Experts of a small language model.
Experts: 4 picks a token, a sigmoid router.
Below are experts of layer 7 (counted from 0) of a mixture-of-experts language model. Rows are named router (the router's row for the expert), down (a neuron's output weights, with its number) and show model dimensions 256-319. Each number is 500 + 40 x the weight over its row's rms, rounded and kept within 0 to 999. Numbers have three digits each.
After each expert's rows: "comes before" lists some tokens at least twice as common just after its tokens as in all text. This comes from a sample of Wikipedia text that the model never trained on. Tokens count by the router's weight.

# expert 7
router:556540500471536501504484559502514574477523419479554497517435550432449503550531485528535459475510533554466442522518458514477504556456520479561483455526473545505482489576552435554499496418553452
down0:434459479517461449506505557590530542469563481415450475513520524443525575517463520614461525499493452574528491464440496445548550468496527488572544486509515558502583503496507443442484535488485467
down1:439522467528491588459424477496439494515494522480461451510520514503560537508468494470517551494560539564503533471540502489463551442466542550558541426425495482438446483496449519473420522519483452
down2:476490544514468499544395556465457507476525547494495555545462515516516466420506490563552450460576485532524511441490496487533555454479500529507520457514524536518442471494510455536522457491494476
down3:468431532454528491447512505443622446523539495489477521457498450543524519545544509536475494476526512415442521455492560407499453494466605533467535492518527488517376483469483438583543452417504493
down4:482463409508529392500486517562450468498538471523491438561478564411519450528602502467530542483476540534552538460509497427477506533553466480448461462531522510493494458542545576433504486535493566
down5:513442429480577523509559577452461479541488473547499455522573477574553529505465519547482484461518466520537592522575499460497520500511498480480571528392519476517506518485498445545465487540423461
down6:425517454509476516582540524447492562496490480538473489490497488397472525505535506500550497477551534482499501526518449488546479472518481522495611504519461425452300486534446528516422561515460530
down7:484441484520563451539533535496538515442486550486547463493528516535499500455507429520523570473497490467517565528564439455535554500545477456448514513605514533509412496510483526582522522512501455
down8:475496477536452425497500522456517469469414589485491510490514512538474540448428509492489559514543498555494471481509546481454530485458492499476502483429488378468419509539435551548458541536463441
down9:482467445452547480491489532424463445521403550496537527497487511543459404536466470463569502399559423478514502512592522532453472516565468509514532435541503486506464539502474517548502472540507512
down10:470557531511473578533473455494483443550419489477501511476531538484533439496564481480468452476553469509491456451518517514456477540532509471446473529510541505516580467515443525497502501514519480
comes before: " |", "|", ";", ")", "–", "}"

# expert 5
router:518560528453563589512481463517563421509538497522462483555501486463525558559480497533476495525580548590518456510535505524554474512538450543477503491511435472547458496474554563444498515434522528
down0:405541511500385536519458515498522489523487493446502442536514501481526592535454486540526493474486512522535462487502527497545484428447446494577539467538518518513505526523478477399508521479466474
down1:456465484563548531477522461574528563487475456518464478552519473526599502515482524423511523451527513435510551460519515464494535479465472488518490439465514545496429499500495465536470608506506445
down2:482495478537555490570424555544417521504540534454525574537507517522518482460507522531495450401518554472518471520523498474558550496463509534573543462468461554425483506455482461492554473538450468
down3:472497542437488526434567475503538469524552600441505551472484505518544495533487525481536494458499488432459509421462487497488430496528550570512490470452462464442454438481513417543523477430530512
down4:529514415531458469482502530549527491442481498496500507501496510462435425523502588498572529497516529523636547488436532457450500512549435559460548442508529433471542501524502479483565394511512546
down5:546505514534517495538504474516407404559577529494509433547496503476581533563482540528504482490540482474496584487503504510486530480576495559406515445446535511508498569495476497516534458519484518
down6:462523504464501538478516501482498477468455473557457485438504504491580513551510471446557478493482510497521554539507483453533551480485434497454507487511514482535407470536500506522509507528475519
down7:456469446513580445541447527470498442441444499453494571495475509543550508528443443488477477496570524510491569533523429467489556527513516468493522549493487438533417462547453488513534519559519474
down8:485466479516474465475507552443485498506461478480559479491508480463496529505432508470498510451556481572456451519500573503496487551509545539521516464424473335490388515467440535533509532524519506
down9:507479532485552547485523518478500470504500571482548496439449587523528445496482505488503530508555480534455510534489552499489463542540525453486523484495546357500422510475462507485490500518517579
down10:522524545515562505515467461540480522526558534557519481519500550479533519573619453519466423508503503502439424521510482528507475563537517500456508545533521600520517466440489474516498489424478556
comes before: " |", "1", " (", " be", "4", "6"

# expert 53
router:556563458491499587549602524460509520499571488450548491450502505438490491517519502542573455502521473452516492512427605491562525502478548540498567471466477484425463477524521560454547436476484474
down0:433474468465461511500505432512530501487500571500503459512522456538541591502448488522477485532529497546494514487467493477518550469485490481564524475513513508508530629523464459472513524528478434
down1:463499478545587549459531498491495446533538475518467434527522548527538535539492538499541498480431566482532523470536552563540486495439450484478575461479555573474378506571482546553484508523519407
down2:484460442510508531537519549510417532466506487529473560501512480519525432489506507496512475497536515518531486540435473489475533516501488491507529454500513488544537521547448478487555449542485480
down3:461470492419585490485549520445497479553568508425517501500473537423524521562541496448570471447515439403521531415495486500485435502450527546511501449523494465463382469518438514585560514481492557
down4:493495417522536443543501570490540492477474480507506547563500546532493438502531517464521493490528569486604460522514493452467459537544416495513504441445508460508481532531501479483460448506557482
down5:600421466488527511532566458492399427539539586537482533478488435524525531458421520541435509505491501524502559542542458476517537519538479484460513409439496460531372544515524468549464458532486483
down6:476529488499513494498517534471519511478377462454451479463502476480551569554515503478547519505486435539560574529460498491494523496528507534464520510536479436521359420555458519453409584541490554
down7:500488426520517446520471482482531463469446529501492465483489435618496483459467503482496457454523455467523484541511433474500533473501503505457460467545503472487431446493490524496525527541499469
down8:487500433494513456469518480454557524593479500534568459464563531497472500554437539489472495456531460502547449512486506480523466536509475522531505451448473456498438537455448509523556502540473436
down9:531456494535536512467467549401539510526428535471535494509486501481482470515523569560475536484491431472483567493482489503481525512511518459564476485502537451516482519470403523519516496524527489
down10:526514518471524513556540426492493542557445559498473482475546575487521517464527526528442464456543532502453513496444492549476521556552510510535529498522554507536497462501486477446505487421551488
comes before: "9", "0", "1", "|", "8", " he"

# expert 56
router:536485456545479491549510495483514493508499482470476495497542544397493494424441501506461549483511452517503546568547462499464580572510401466546534489436453454532453505567537584487528452470574511
down0:479507475493462526480538440511481526500453518492513480527497505507541568521472476557500479497551508518488496473434508502588480479483489495529431510522496493446520537473538498478458520489474523
down1:503535548590522560445483431505482481458550475447466454529446492527545486522490506491511480461537547457500500540505496478557552434511484571500517440538537505497463539503440452494444549568521470
down2:511485526501544480503481571519442492510470511433466553507537525521515498477436524543466512462523475506520477483554504434525586539406543551508505449503472513522490542534507492533545498521471427
down3:493505614490515516483461464511543499537534527462546524461478470505471503561528510507553412498482410475480461463470474460487470483454544528543503493518452512439433504437495436552488538550493558
down4:466452459535458502535436535521521486493477491460520482572524481434471456483546507479511525440487555468566564496465498446490502512602429571438497413462520455532552479545498565483506465452484547
down5:644450521473574553578512544442439370569488433491492505535528517489516510438485556518512568508523512474550507492547450518533543531488494545468481531483467463558476517509517496471485446528455507
down6:473463516450532556506533468446501524473457541560518504483558518505541513515589506455590535506550533485549529503466472519484459514456466553484562475572482473500365557481444568419471521501520529
down7:521460472526520447505452453505494441454424460540505491550579520538582483488480489472494556510518511526530495526479518474511567410576460491471488494451569516533456429548477496489483523484469532
down8:506530570544478472494530480510543509504465552599538462505563527485442495557462494468518536464575511526522517511395549529457540493536562567472479486452515403433458520532456418535508511491499483
down9:491508499489575459444491529476477515541460534490534472477475505504438492467519538517505522466494479511510543520506489483561525489543443478548531454514529500458424512540422414480463541548508501
down10:529448562514460518456531470509419486494456522584487474536516523493489491524537433563473474475544519497513501501504548488524446561527503505483479458491570499505521570548527491465526513445475564
comes before: "\n", "-", " The", " In", " He", " It"

# expert 59
router:577526554510464516551466513497486498542399506519485522564527513454498551487490457508522524505522491464513456538467470477474594519477476449487494496479432440496444578533487515532440501460587518
down0:452512470466446522486433488563464520540518487443451438525535505485574510561460479585485507584502540535539463445551504502515541432532463504626562521511506539516529497431513467442457586487476451
down1:541518414580532572518436479495499486531521489474496463511449439489481503536500527483533519447483560537431489542556535439472522473514442525440479517504570549439419466494498511536508513497550421
down2:539483490509526508531473566539456497495520522430493510506487447546534461491514474520522459469540564520539543494472494518529565442470499427496537445522529484488511458512450470515522456494474509
down3:489502525393539498441457531388532522562559524418535548423461519513481484550520523479536447523471477400467547443444434474526393466473520506491468463459486492485487499468497454541520449466485529
down4:467489446494471512522478603514530471437435479549478504598495526487492513469500509513549565464475466500569543541476495433413564549546481504532501413418507540484535481544488542493538444503484499
down5:567476490493506530510530523460404458554558508526475487454547501601560508461455539460447482512505507515505528480540478529530535502553503526410509520498474524550459503482531504491545434560503467
down6:516509505460515492470542488503467438443495470533430537498514488466528516448503537479547525427520466480545508556533530475456583516558516540508561513529477428447376468562475491489460540494505522
down7:506460412494583463530498488497552519423467498528524474512537526558470515515477540511504478562521474492522484576510467491530538507525546483452491475555562520526352443496492518532536567511483412
down8:484506532523476542522520487535515578509450485459513462450557512465455502533504592463532485486547494521502467532492547508485510485479542524451441446462535393517454506530467556519530499584481481
down9:529529550491491591451485563458462532505508475494513467517512519521449507530501458539527521504500493517518563493528518463476501504502472561504495377471556452473391517509426539464459529553501504
down10:538472532499531492489492458505479546579484547543479511496486522461490497466597568535497488473486511490469461544489530455469514559492524500462513528523579589524550462464464559520482499502493503
comes before: " |", "\n", " (", " The", "==", "The"

# expert 28
router:608520459474510494516530543419499477549488570482507493515509502502525468502493543508501538436540426542474506496513472491502512515472473499448474496499476507562450545449518498527405479419510536
down0:456501433525445454492588495511464539428557463453479439540587503482494546455463484586503465518516487557540492504524499478534484445521516481587508475579527463498555439467507505514459533488502485
down1:463503561568522533442462489507442554518493500530498469592468520465512494525483456453497515435511528470475539459520503499532546483485487533528537489461597515480514504502535497526505547525464537
down2:506474532502517513520434556547460599505530551461521484498517452539505486468464482508549481464540491492466495531477528478530583507475484511498495457499495492523507501541512457495551509520471443
down3:512456478493535538405483511505578519564564535403501546491522482512504560531598517527458511474500401438481539443436493457498454504512556502495527486524456535483479538440448425539531529408585489
down4:506459435506455452467488497485506467463535491460449475621494528540508443546512498466528534541537534482562537517469538475500506454607464541501485452551527510513523484490547488489478447500566496
down5:565441509427518483468549482538479457499497536566480422474524517559567527497482465498491549481567520491606528507544488474503521511509437476484529453479488463503397518506512489504469451500447517
down6:486527459425489564567493497472511468447423553554426532478531531444536547572478539452564541442550494550561529548500496516523516526498528550509527443496519443450375511473521507460462508554486525
down7:476493444488588441540488498466524500438508472484468511461495498494505480457410440479476558528514491538567548523554431441503558504519508501531523490538479445497432414513476455518533543497503492
down8:517545582481483480517516478495481517540463578436492475463526494468545469532410532494478523440564447478569503511514606533456493430482486546469463490462536438473389545501458534480509578502508532
down9:528485579486578487483534547425484432538484557488508480457479547514454474519532513490516511499516510466515544516523527517447492527531471511529477438540541477473519519470483410504424503466452499
down10:537531567496480475491486413491499433540443526447435481485574493527524507504599505566456496532487454510472491472481515431490475536499511549482441498482579556539559445467494541475523469459501468
comes before: "\n", " \"", " –", ").", " The", "–"

# expert 10
router:523506531539541531546539478479581500479526556502541452470548465467478518509514499443506505496519467537512479541534534574505467590503443484548515545450485455559408564439502551469567542479483447
down0:380491407485370498461484472536513514462438577499480517522541558507570516512472480569544473527572522533521457485507457544526524418414455526533521494521459567469488566515445449438495522474479489
down1:498517441526526535555463499513534509515447432486501495498523514508524450504489488442453545452499598518449545511491549511541489430466486539477493499522545545512451490543515526509483542493496527
down2:506508525500535521518520484497432568531514493484470492495559482544543481446491494521541472528541543533462501557463523512531560506468496529516510441491517547484490512491499469465499439490501506
down3:486516548463477466499517506483501466568532523419515501452521447445516529554490533488544534468501421434462572464479437475481427510447532530462572448463509445490381408479450444531502499437512534
down4:440464430478499477502477528618515516466505465486501499503494518470593485470521553496500503522486600540544532547453455472480583540575467474502496411409504483479509476521539529505488491537493504
down5:530494494510529507532591478500520506532493578479572479530468502528499571556459522441480532485532487490534497523555452529506576513534549510475518468458456512541484531500502540461545468531444524
down6:432521468488467563511523511442510494415386476541480524462559498513505561496560506427558524432505514534543573528436582474466475491491549478475505513551474447481369475516472477494503466501492495
down7:469476453544586450575478480480505512478457507533538504555497530587558497492458476564538500444513400454575529510497474522481506499495487515509503513519499444515479505531431489565530570555489448
down8:467569463579453489551542481518487543476398485525545488451568472427475518518433516509501514531546530559540494453491535485489498488478480484524460479433525409420436519557484510474520525513540555
down9:518501542552558535523468473442433461562452520465486499435470516500474448547485500550529550495582425537490498465607541480467486523554529485493496439482489588511413552448468467510503446481606487
down10:378564566492535479539546429439473496548439504548435549510512476498505430525552593548543458480482544494540424504483401513472485517516521464453503454515559508567568437508513461445483565457449535
comes before: ".", ",", " of", " in", " to", " and"

# expert 29
router:521590522496487581529509466518449511586520560529501473516562555457452467466485476519543494492498445541518473473469460538461456477492530492491457571504422513496440531558542512512530466482444552
down0:387483433539419515475537492529520472510480541474493472533540518465538563488459507579513528509534470482527475509442501466509600478453505471572494454487492508482495530486471433462515514499445507
down1:460478477552488527457485521589462514544536470554503470519512535548462441544539479506495491458559584472495539477559485488410550443505489555430524438458532527470495510543448461502516542489494444
down2:517429486471493516494483559520431569486487541460460538508529537553516479529514461539548444504553470496521467544441512481513560500490541520477551461498490482497515515520538439522543516487535490
down3:480497558382494474478488507488545517531580585452565559506516457524485597526474550466495417442512473453403521471458474504469448486473556501472514533486512455467421463487552494542560515451524491
down4:559479450485520506493471477553484519496493405525542447569488539475492492475552562477514543453509534544526552522417499462473630556511494491505501418451517491499502496502511512528549498546487465
down5:584495498506552513499522470539494415589515515481487416525547452522529547538452480450449463429561454496551508494538452527486532482542522441465538483437430527490475513531547490495496462542485450
down6:481577506464504506551563499489487492416512504535404480547483503489509562493530487415542494464513482506495537559504482496516451521509526509512574455515493420488382496530476523468451514534511514
down7:477466520512566446519491451482516444481491467530472477549562482465535477518402461514540524488583490506531468523475449494492493490517501568478478484477520518531376394539453483487525526521432467
down8:462499522522496480472477489500561490552474506448524446466542504511464503533431478492490475485562527549581517506531517479507453508509512546510499450464481385449466555503423523468508499573465565
down9:534467565540631509457479546432482529532400553412522470462532558515512476485464491522545481524532447475507555561522496529473570525583463477516500429523568474532449511505425513478499458505495513
down10:510525473551518544545487465528504530552455498510491495500514529469522481483508465508479476482530505500487461521453484449461547533426512486473562471478530489522499531528510523465488474466535569
comes before: ".", ",", " in", " and", " of", " were"

# expert 30
router:507532521538557608520532539469463463432495544512484418515531541484551514541450464502547511547499433469599473509415556562504527570500516519532501530599505482554481435540447501505551487506489525
down0:407453496488379517479553553477499495520523533461463496529554508485464523476511516532497515572511488482560491456453481507512585453464504499461538442522501510499588542468472458404453517461496449
down1:494527459596440551436469470472490509481467457533525460578482513460514519554529476409467470462532557461510555497504566464461527533400453535540512434465569527525406492524456508499472526513578518
down2:473513497466523509519424567548502553502466499494489579503514545521522461484442462491523479513544487451478503537493486487549594491451473556469548456523556497553546458532487466511528525528499464
down3:512418532418488539484519561420506453552498497479576515455472514443503492539533526457541446470441514461465553470418473469529452513487523533511520501539519431504410475501493465545525527498513502
down4:489445504471595483485502580521519517501536484461516516584485474428517482512587547512569607446474533518557516523489468508515540482530519526473512482427560448508489536542437503481468474455525483
down5:610532466480540512468513462541490479545494500518569474497439476557540490501454551468436490519528478514554551505494468517537517420547467468472576459523469491529458626543498545505498468495417469
down6:481509513469467510494586484564471436444440449532463508445495496463543545548507491516509487481483483531553525567421504500545539500521550562516532504494481466474369475477470533486388572525499487
down7:538473454552568431501519475513523455504450475537454494585521500536460512467460476470535491536542508539514499507543469457512534482497517563537522438500530538523369414509429509491511503478524488
down8:533540436560452438463518491469453540559462501494578454443514471452478502570453528502464517449584519538586391449514521498510467502509510516499463437512510442486396572538494538510473520463540500
down9:476529491537531535477525482436519485538508507445549465478439544559546492429502527477482493485493447493494525492526536468483524499546473490509525457569506454467426522517448518528492488436505525
down10:486476530451527535491517472483480550530463474478489483473544510477577471459570505560456420504464481458545432502501527485528538515435530463459508436495477525520543528534488509530483548464452488
comes before: "s", "\n", "ic", "al", "ia", "ox"

# expert 15
router:587529516507511533469540455474503484594498485514539472538510522529528540527511483470485487504554511553522501490473481502526513485471416442515465555529475502532444518539574461496516483431516442
down0:395487467514414538489531490522485560540444477511558477527536495477549552463485507547464472582531499521614465449496523489492543462447468533519528465508519540456476466514490519448476564491426524
down1:445503449550582554482538468533549477472504421517453388533525498524566540577472545480470469512524483496499495446464495459439508478432491518490540508477527518445413487551491507464519550495584493
down2:482509537496518453536406580524464534491523528465489559504547470503513507437441476526488463476516521484523494504555517512485567453412509503504486414435500503529506529548530417513522478516468483
down3:439477503414453470521539505489535494533551515472547522446488445468524560511516516598507432465479424492545538433552454457503457457447584495526534465459495527514429484475421473569548508476564438
down4:503453470487530472477502535518526421515540455491506471535480537512475483481545532508554551413505486528521533440479512487452558519529410514450563486408542471556565425501501546436538469536524573
down5:492501462517554573476519438494442481535565491499480516565510448570547534522442504501525470448544491481520532471549505455474536514507465493443503475414484500540459573558514497545464386523451438
down6:540546511541590503533523491497454475444455424523519517454451520444508593501533462503539507531504551498541558491472528496487550555529531556521544480533509438528438543512388488476442533497443554
down7:474536440526558451573549496495545473437498507488480505599538513583485530534435476477518483434561409550514510528527424511481497526468487487476501538482497469518351469535434494539525518517470469
down8:456509473561476483477533507478557600484457530494522476505591522455472509540437475460484514474561497529518448471525530501499514534462532575478505496471549404448455485510426486470494564542518498
down9:470471595532540481492464561436468539558415508467548526487466531532523418510508535555546494504485487512555466559540501456470520518547489519508501461520471462490487550480422424511543544516479463
down10:426473506515541493522511467525521512514544479554434439511517562489553519487575440474518472478492558533456526553530549477451512559508530524470546490503578540514519486469440493499478455415443547
comes before: "2", "1", "|", "In", "==", " \""

# expert 0
router:480527473522437575476494431475505485508478516461480451506529492531561513535490439480543476468570526481546511536436481508528578509543454545491510462503487485530390484544557483511543450476510479
down0:437533470473463495441551491519564460494523541461470473508498502509587577489471442554529439518488506523494522486491516478512530457512510484559506445556550543469543475503453455493452484530420455
down1:445479503596528538522512515480491493484507488511497492503490541490524410535498531439474478413552585512559596496565521499462518495509494560485562516526530469562440486540424464498494531526489480
down2:479468530521515486509488584574443548515436498469539554501482459513507452532452429534594444492524543517544511485464519437550534458518485403511534416511538506544502493519453445469543463497568483
down3:523474516447465502456463484480506532513541524414506565500529481504555579568493516546532518489469451431502525453451530496470485530455582549519553483454479513505397495452546486541506492461498481
down4:535438498482531482484467480539494509467497469504491472515446524480440525520495557480516534456530513478532550465474524441476495556564477506492566455463553474451464500501504535451506441509466517
down5:569475520482521469529472510540416444583527515537502463512494418486549527528448546516462496483546437453516461473561456488464516456564497504481545479380468505561469522563491556568412437501463491
down6:491491498453534526457495448493537449407479447579451481470466523516526510518583491473569492478455471487501527544485518501518503519505487511501562531475473444464386542537486478460457502498543488
down7:510509496559537472522514490511572411458501548496470481527511438530510462489456479501460528498562458498527545586533466499495529439581525520465542528494491490577415397595436449554501500494502480
down8:474494485511458447418492522466499552511451544500593505447578536527458506463437501526514463506551495532492417472524561566517506515485492558511491506463488435445456489516427518495446555475483497
down9:497415536487523561438442540388513471512435578521568553468470493500513477494473486501491509549547481508529531535566538467491531533554500476531519424497558474519389537521424499445502525485554507
down10:489486502484478485543527491476503495516447553548446511457492517536511517541612506472483498516500561518460439475548474528466484558470524558464518504569520570480498515490475498488519514470501539
comes before: "-", ":", "|", "=", "–", " by"

# expert 24
router:552467457512584523501531461449473518517534519504550462518564531463522524470451552461504526530597467548554444506447496502513506513498454511502579538560431497502424488534542544474508510449531548
down0:402470501460470480516556490523480491492520554457482406523502491489539552483466492498492551572572485493560460497486480503538565503453442439514553441524547489449500488525458462455428532475465496
down1:461494484576531517491505450545487474540519461497497428570508485499547493487502537443490561442516571525523441539526490541483519523427553509528530426480511478454425521557508512584497529495558462
down2:521528450472525550563437548504460504539536478508431514502429520554510456499492522533557448581554532548449486525526475516476538486455560526527536410544518450480471476471508475458501498504473505
down3:440476488470477551509500496480500532555509491421587480484506500527490527535557566511568436480442403480515511499496524462494440513480519527510542405553500493498380531490484447527558477488514459
down4:511459477468499496511436551561539525483468501505488506515462535478514466538563552518523560485484617524576517449459469461480535511526441495498537455488542531489551438523539559489525472534438499
down5:596536476504502478525548466523528387561523566493510497458492507571514606499419495524496533543527514455541525571543486510454520464552469480461498477441468493557441519537508534476521458502453493
down6:514557485516517541524579446521538488449454463458483484412555482446528575504498430476560555473464422552512555503468550470563485553451455572507487501521476517479396505533541561435474479554567517
down7:510481462526552466554482453499496520436490520536537511546541487508477493510416432508495576546542454495533547533533516437539539445521466550483442499437475485509381466442436576537433519535522443
down8:517563521567446473494502548528507515533453557441523476480526551512408488492532503496526446457564531570519373470478540536444523492507444521540547461497499454546430504500459528529477487495469482
down9:517475503435531605476530553446492553512455548522570466421458538515516431490510481500463522424534470520474549492535471484499476537545516544476490403493494399534468535518446516450535431507471504
down10:438527493507476535521471425541484496549450479550466546547533571453508512539571473505504467490524494504464500453438471502445515516552536542480497532563537520538498448463531503489480523405539527
comes before: " |", ";", ")", " (", " –", ":"

# expert 21
router:564450484580505553584485435469498503576479496519507501592478510474514479563488461482524517570531525559521475526455523545478471485504405488545484498473473504457477497558537517529533504378522516
down0:347484448498453526494533548517496452531512520431538417490568516508566535599493428534504541522542444472486488535454494512488488488466468454572551495597522460453566555522565455455498469486444490
down1:504443495652488575446426522535499518529507446481497448521475492526530501543489516461391474431506570486502521477535498473472570555469474538521549476493574523455427555509415485508484553529498477
down2:496509567469529494551487535513488492505520487519528536512553504498484483489453476501523483456478433471478439514468473517549558535468517512493497428477445485531513526530525488446533451527496512
down3:537503603458515538487521541433536512564542481443489546504474543569525546557454572482514484452479425533516527464519477500549435542430518462466547419438492439483480467479528491562477540494515513
down4:612470420506543510493470496623479449538545504481490482551530510478444431555536511479527531539484521482537507507531558521488563526589475456543512465442515542538494507514556514489427517483574547
down5:551492474485545541454499455581491386477548553497459449452560446501538516534447482426476494463509470519569555505530473510465517521517509460434568514514496494512434561496509502445475470612474509
down6:513470492475510535471485481509515464394450489543455521527475496505507531473547498490587546467494460484539493556521483496521544506513462542520529493529476424476407507510492490507438487530526490
down7:507482496472553473543486504496592477531466542497530437586494504514527530431469495537463592469533489528497535553436498461501574502518494492424541451497513484534436462546494548525454609537467492
down8:477490457519505434500466544443532559536471559517558474489552524469541545583433484430559534450595524549545486482457530546521501528496555518489528453435536402475492499504412518441513573536523522
down9:473470579500558519510478532476462446556428580481518490468436547564490414526509504526545556538539515523472544527515510508485520508540509477587497455512568466485522619499422464483512496532489487
down10:462438497504516506522505488487506492545484504566503467504543508528548513553557504543481446502471523465449475524567489586489497530497531522545460480504534486517554453531451479432483511435477479
comes before: "0", "5", "4", "3", "6", "7"

# expert 43
router:527542460489524438483458460483491489529462508453537446551541473449508508506505431484477516514503488517484525538484473553545599491517468535464456508469515442582432476526487551440477481460493409
down0:402535495514432558425550490541515470509522491519477435560533564441503574496507532594500541538554491468476515474512501431461548464435457489528490493561541522464500507496524497434465563448488455
down1:513444515532513539473502441507467506474503444475489511526501530545551472544600513467518428460528581474484578512484500476484508457496529547557519449485550487507466527523495515518464504583550514
down2:526554488469512477485450546562444577500542470447456522495535492515515496482432454535541460480566543518475477494520515483544481496484536467492511466480465531514509476507469452516512500479535547
down3:508465494474529540430511503480545507550539521472467550495525484576540588618556526525510522458493453436456550502490461492489418551461527457458538482504469462491397511449555494547528542416548516
down4:470476476474537488479548535499516431510526485529499475514544537457452450498548484469540571505490546480512553501471512429475477528569507501496458427561547497514476448540550513497484512458518535
down5:562501468520525537501477497496453419526545518491452460486555424513536558485446484516480529550586470452500581531576479474426530467522460544453487460473492455526448505465533456459467513565530555
down6:497484461385570539475528425536560448472470501518479507506498527488510621522502518409494486515481498527514526521490484445512474516500470537482546560491476445515381485520438558501396519511486506
down7:504511467542544454582405472470541513457473469451469472547524494561442534495451479471447500426598455517507505530502440406544545549560501555441572522541540518557421422543499466486529493459496466
down8:489525533526489423496498497512525573493390551488525489479590516473486573510448492460502518492561488533535455515490581468506495508531516539520429498419552373493487524519475523518480508543510493
down9:508533510556498526470463464501480532537496562465521499530522507517468508454427517508520545490506427470525512485501488534440539500463463467572519469533515513497451541538431451435518506512491527
down10:461513543475471491401473499495460561530491558529470507538501568472496506483514471528486480483529502496492467506507502493537532553489500561538508531559538497550530512499483504494422497488499557
comes before: "0", "9", "8", "7", "5", "6"

# expert 11
router:537444490525515546555524526422518518528506539456579480469538587506426463462532494523538513424491528558488459548541550520499580548519444477536523514557492511566443560463482503480539539500476462
down0:363511507505402480432518558481517473567512524481530453552521570441504573509459434531508507514532497477496527501459533486553527452472452485530569464539522483516511514577487505414490548422458455
down1:480481490589535526511486551500430528543471448451452403533522468473516498507484494439485552432542521545519538512503522478484539487475445492432578499502549537495458515604476501583530499434515475
down2:518455468527514477546466567557420552524523464479498544486475458493542480453457476513494503501542539475447489500505515460570574441466517476517584440486559484488546492541459433452508489518434475
down3:489450547430452519475535563488528518514540537446525502475484548456492501562493498535515496412490460403448497513417466469532470449475561540464487475493546489519467480441587467582502460480536510
down4:561492508539509440477493522564511449441506449467488484586543507464560484557520495469499489467515500559595614471464505469517572490532466535476537455452575452554530474548503532475485425536532496
down5:579447562433539555518548525520446473566522535525499484498563461429540497489486534522479563546552463460488482536547521508483469476544514530452519471497445486583431527547498493523453494499437498
down6:472531485427502474557491534442506468503433466577434490435559452467483551490516517504512514488510489525506570512540516493536505488516490529483571497500526467474330490562524498497417526503511541
down7:500449494497561497534494466526526487429474555503516453551519536531515527527457450505546513438618441467496521508521424447478516496481548499468505473506488496511357449515478541542498567529489464
down8:544568463557512440500494475535527452569478565481534500522514492440486481488415517479482483467612469495519475476507528518487486503540493583484544504445507389493463450553440476574459488481529451
down9:455438507488560482514506558386506522518474537476516464461481559564527511495517476512540534467543486538444524542518552512506490540543479519525472454565522429493502535502407460513493529499527505
down10:512562521483522455495520454540494450473451483497450527486545485514522467515570498532518409533406477461517453494490476482475488560494528541463535511524535519478515488536516537514483499481519503
comes before: " ", ")", "–", "%", "/", "S"

# expert 14
router:513525474479492616519530541503467480477518566515516539498501479443479457489568511444542600561521429440513529512479598564498548572471528554528445528551484517514443559496539436545500531475445550
down0:443537465506395522510530498533556530512463507433550469510503502493575556526453482552519479526485489505484510444483525441512558458525425499564551482521531526471594557517483472467502547500511468
down1:402463499579517554472456490517512500492588458518529424518494520480600481424514523450499507427539547534454562549505495475407477431531513540498561472471563578453508498528504437539460507495489512
down2:527483529506513496533432536557449510502550460476467495524484489495543443473516482518477513480530521537542468475468496453502551474439528507540521425502517479554493501531485411541511483559446486
down3:470458562472524563498546445480568430553527546457497501455514482485518517517482527466591499427532467466515517496446476506443437558478515481475527543496524496488482485525445480580499439510523555
down4:481458468506457417547429589509577443470489512478449472581480545483497471513513488501527504510545555450579505498482517475524511506578480510441485425496520504512523423544500514500507491515566533
down5:552548442441491479478495455496472407539540543483502481454487555468537498482424583477507525516504518421464564504542513547457525421477505471432548497472460481514463508546466515467487422577442507
down6:465535522431531563510497463511552531443474490529409510438462468496574557508523569477545495496507445517548556548486501505467492519501503534492566511537456462536369434473393482525469556577520530
down7:509495461501580415550482470462547483519457488552535471542565490546520521523456510519479511506551463507493477511486433515437537464569494523467476443456574550545446411549478497519542556410545494
down8:503541482576475502546466527527537526546446503495561479480496434456490504545466489477471566518589492529545472481485588478466467508477537593536522493470527440419483437492430483453509518547539479
down9:501475553570549515442474490401486458544505564461533495504482483494463445486496470488513576531467414501517582571593531491483422519496536442523549459534512391499387531441452520501487462491501499
down10:514519539506575502492483481521512545554515489548475500439505558496465547481603569505426453453520436505550406473561442475503499508514494457452565527591489490507569512507537442489523530465485518
comes before: "0", "2", "\n", "9", "1", "3"